config = dict(
    d_shared_expert=192,
    balance_loss=0.00228,
    balance_bias=False,
    groups_per_token=4,
    n_head=8,
    norm='layernorm',
    norm_eps=1e-06,
    init_std_qkv=0.0504,
    init_std_up=0.0504,
    lr=0.0011,
    beta2=0.95,
    schedule='wsd',
    decay_fraction=0.833,
)
Below are experts of layer 7 (counted from 0) of a mixture-of-experts language model. Rows are named up (a neuron's input weights, with its number) and show model dimensions 0-127. Each number is 128 + 32 x the weight over its row's rms, rounded and kept within 0 to 255. Numbers have three digits each.
Before each expert's rows: "gets" lists some tokens that make up at least twice as much of what it gets as of all text. This comes from a sample of Wikipedia text that the model never trained on. Tokens count by the router's weight.

# expert 51
gets: " ", "  ", "   ", " Los", " See"
up0:120067149133154167101103127198153142088114124068164123115124130126121223109151196117134093121176108143161155124145143092134128178130118122147089106062092124138158127160116100121120118159093128151150130072119081150152176128107117152122112097140136146110120116121074158107082069081183108112107149148138139121088090189164205136157108123148085130104120151101103143163130105107147116138131

# expert 6
gets: "ad", " War", "s", "at", "an", "ak"
up0:117052184142085149120096119115175146116157076138156115166164148114134127119134131156178126132108094151109150161156100216128110108144138073118154128093169126170159160138144148145129114087185121110096140138130131178119158145067136106146084193118143100171110121102136155115087132173126089148168153119127129156176096145080150109133161106112141167084100147134091100124179090167180126143045

# expert 39
gets: " ", "1", "2", "3", "4", "0"
up0:153155078154127068086134116127160121145186100140124105103117118110145119141153086152187164162112160125155120099121122089169122105091103191116102117119129155113145097135144130131121126103070163009128157171199071061137059150102114148152127191088126141090135174108122141090148182094084106126069131117074155098160172127122091134075223151143223147101127125167134115143148122096124191170067

# expert 42
gets: "o", "a", "i", "u", "os", "an"
up0:112130078130123144108185163123075138130108080123096159098202111120162113126115095151154136096135117080109122090087140133137081134091130143166121155112118125090131117097110125177108140144122095125125102154167079106126113227159146142178146154131132079150118114155173164133179115136101105061090177139143164122146095133117094134176105141167152153161143189130144169153210134139131135191117

# expert 60
gets: " in", " of", " to", " by", " on", " for"
up0:174104093146108152115145130143139177160076086159140071120107114116142091095127110151146119131066109141072175117118124162102049083187150135160106114118060144136114076082202102112113161085159167152073152108133142062181123146105153148145123137145110159174209133087130158152254115127129142125135127123097114172149201126107111130129103159180095109174141094116108175140172107167151168127138

# expert 7
gets: "\n", " (", " =", ")", "==", "==="
up0:135142093134124140048124170126147134128154103064155058100045069135170112111084116099094103120151132117141202136153140119119073172127140115173088132085079128126149132165081104102185136192093147115118143078112115076134169146135123104157111139140120166140145167081139168154124158132147111113115126109131191098134133129157134121155125146107116122160177167092097159117171139137119104090111

# expert 2
gets: " he", " it", "in", " they", "e", "on"
up0:122106132085141101117085124105126168187098088134091082090141129100163110127133156138204124077127117094147127145171082096132140115149148120092155112081142117132181133127118116190100116150164173148144135123119132106152129168097122113113150075144149129122132205102119143157109163142137111078123124110151110102123125097078169085115143069132116142069065166083168138166107112122129122189094

# expert 47
gets: " first", " one", " two", " other", " all", " three"
up0:074099122156134073150153133103154142179122113104130130121137129111155073113110110100185119140143151110131116093130104110133136122120151099161091165134123053178136169110133111190197126099186120091116136145116145149191177140102157124132169101067157127153122080151163137122078168137163132124168116101095155122100120139156154116108080088130082208128164137120169117122093163104136155127126

# expert 34
gets: "-", "–", " (", ")", ".", "/"
up0:091078133184140128088086102093144176136160147107108145117048098142177177143127082110143164095141153098085154103148113121116128130086140184092149123096117178166106157148092112168146110156127136115097150135161112179120074089121091147095119112158144067178122127136110110141113113087115111120145100110079113118173123149179138085116080047156138144101142158158097119148146162204159124140125

# expert 61
gets: "1", "2", "3", "4", "5", " |"
up0:111077103105137107103117137133213084094105110089121122163166165102164166169175139100080093087161122186174166162149148132141105106095132103142100157083074141135156144111156152168142170129106068066146133182141119098112140117108141146218025137160140108112105152110174106130136159177166096194098144083173144108134137145130088124161141133137124101105098151143175081120132122136106105077084

# expert 56
gets: " of", " in", " at", "ic", "s", "c"
up0:133110145077143124107111125146103162076087147090168115135158149159123187134159082031151114109125110130065076170110109130155138118139143094102117148116120108169128139153095153152147152194167133099144097100144155117166150206104086196107108164149152113151113141134122121131180094096129154141066113094116143157101124151116096069131109106085142090139117125101080099093163091144148205108175

# expert 53
gets: "-", " (", "–", ":", " \"", "|"
up0:114129118115067178062070094159122165094132086131104104202100117170136133119112107175130141099172142162088093126124113113133104100106073137165139112109092130099101108105084125147109134126141131110134151133120111111116175137153139184173097119152151142135104122081112133217073141135169186103086198143166135097169187111099123130145140098151178184162098165127151108156166133074142123128140

# expert 4
gets: ":", "-", "°", "|", "′", " /"
up0:096086106101097098121074125109164121106104152109143168097096161197126112103143162102082068082110161161184169108135183118115121130133163195106104152093118148141151080141128103127132095150165123119134102124151126137139156113102161120084050124151117091156065151109121092107159156144101143146113105149109191132149087166135101116128109124147102123116114125113115100136162132162135133158129

# expert 44
gets: " a", " was", " as", " is", " an", " were"
up0:164143100121095071143186186145108162089179119108200196099130097143150098158153142065138137133113110085105109125170154134153109133183148157145136136074162126152156145182187102132142123121105111134120088143144116163134203123130147147131089099187119106088131140102137193145138139151092153116148118118120140125105130107160098100146117140171138113133161082131142151112126144102119141192122

# expert 28
gets: "\n", "==", "===", " ==", "====", " ==="
up0:131071176113164147119147125140104144111132090150134186185122148134179095095125145088111146082155125144148053099077104176143159101143110114132147134124161101149137159150087125130057067147093083200154196178151103132180118114141143063133120106168154184158141105104116070088166120043122138140103130129150146141133131131127130125138117126134173176150113182144094086168138049144127115158095

# expert 36
gets: "0", "1", "8", "9", "2", "7"
up0:116138166194086081131164120175162201090153114114109117128064186123139105162153174131128183133118133076100099247164117058134103125123161145116115064104146144133157150148175164163152129160175155119145115119138122134102122162144105068162190175094117123094156127166123108094136147105108154122140131143151159165169129112090156093143165161161184139103146172139126188077162116106181149087140

# expert 1
gets: "9", "1", "0", " ", "2", "8"
up0:134141113096094126112133080125110106166175136125138128122108111114157145157147146119139171171120127075114148104116085077157156093163064135106105086104075126175143092124076133098081108105116131138105156100198123047156120087116082118177170090133096154124132144099139100160130108079107126133145058133077143139115171119163065105161193125125127067086163162147133106121165099101141122162102

# expert 38
gets: " ", "2", "1", " May", " July", " June"
up0:153164125075093127081153129203111112149124076116086077148154075160114168149153104123161118174065129152182143167135120091151131154140146129145103052058123127158166114153090154098075129163098116193155166042153102128212203165138132108126155109173092080098118106083102168161127151172133093089101135149139153169152147118121109093114056133108110158111153158106158086121094120065107131088130

# expert 41
gets: " the", " of", " The", " his", " their", "s"
up0:171162148122141120134073116098075175146155145140145145093075140125131114140160128081133122155152150156118096107181107166175146091136114103152122157189139138138155129140146165109131064155131132159140088154200055091125074143153122155130136145103142185161135142137075121134142194160079153081139146115159148151100120154141077151122135080052127136150158163167112096053170159126153091118119

# expert 37
gets: "\n", " Votes", " %", " Team", " Date", " Candidate"
up0:138099145101141116141126194131157156089085111101195170132092146107180088169060193157130116106094168078154111128120169098147108080106164192149133106121120123185173158139100126109126154145100099130117107102102140051163097071127170127152172073169178125160133145115150136137092111134127105124120129135123146102162132101178162137104168160171157142140127123142150168160143120095143130101174

# expert 12
gets: " to", " for", " that", " with", " on", " have"
up0:145141070143155110119123102165113147106104151097164191105101102147143189198156149071135120105140130138097185102128214098079148087130136099034175093087060095175135138162178139133189069137161131092133178118127126192119148089157053141132183116131138138170175145118153112105110089086127110173174146140137145112159148123157104157146142100080134143167098129095156110116112105151181107150170

# expert 19
gets: " was", " not", " is", " also", " were", " had"
up0:161123130126108126085159169118105095120182168124185088142105086115175177063169180139101114165115122099091164200152112082123096168124129133128122152074170135169162033129137096159139132115084098135098151136121161079145169145118154129113154100164137143129154147087084177171126096139132129122085164112142140180140137115182082113120139196113155116154146086057128168141143114073141095138158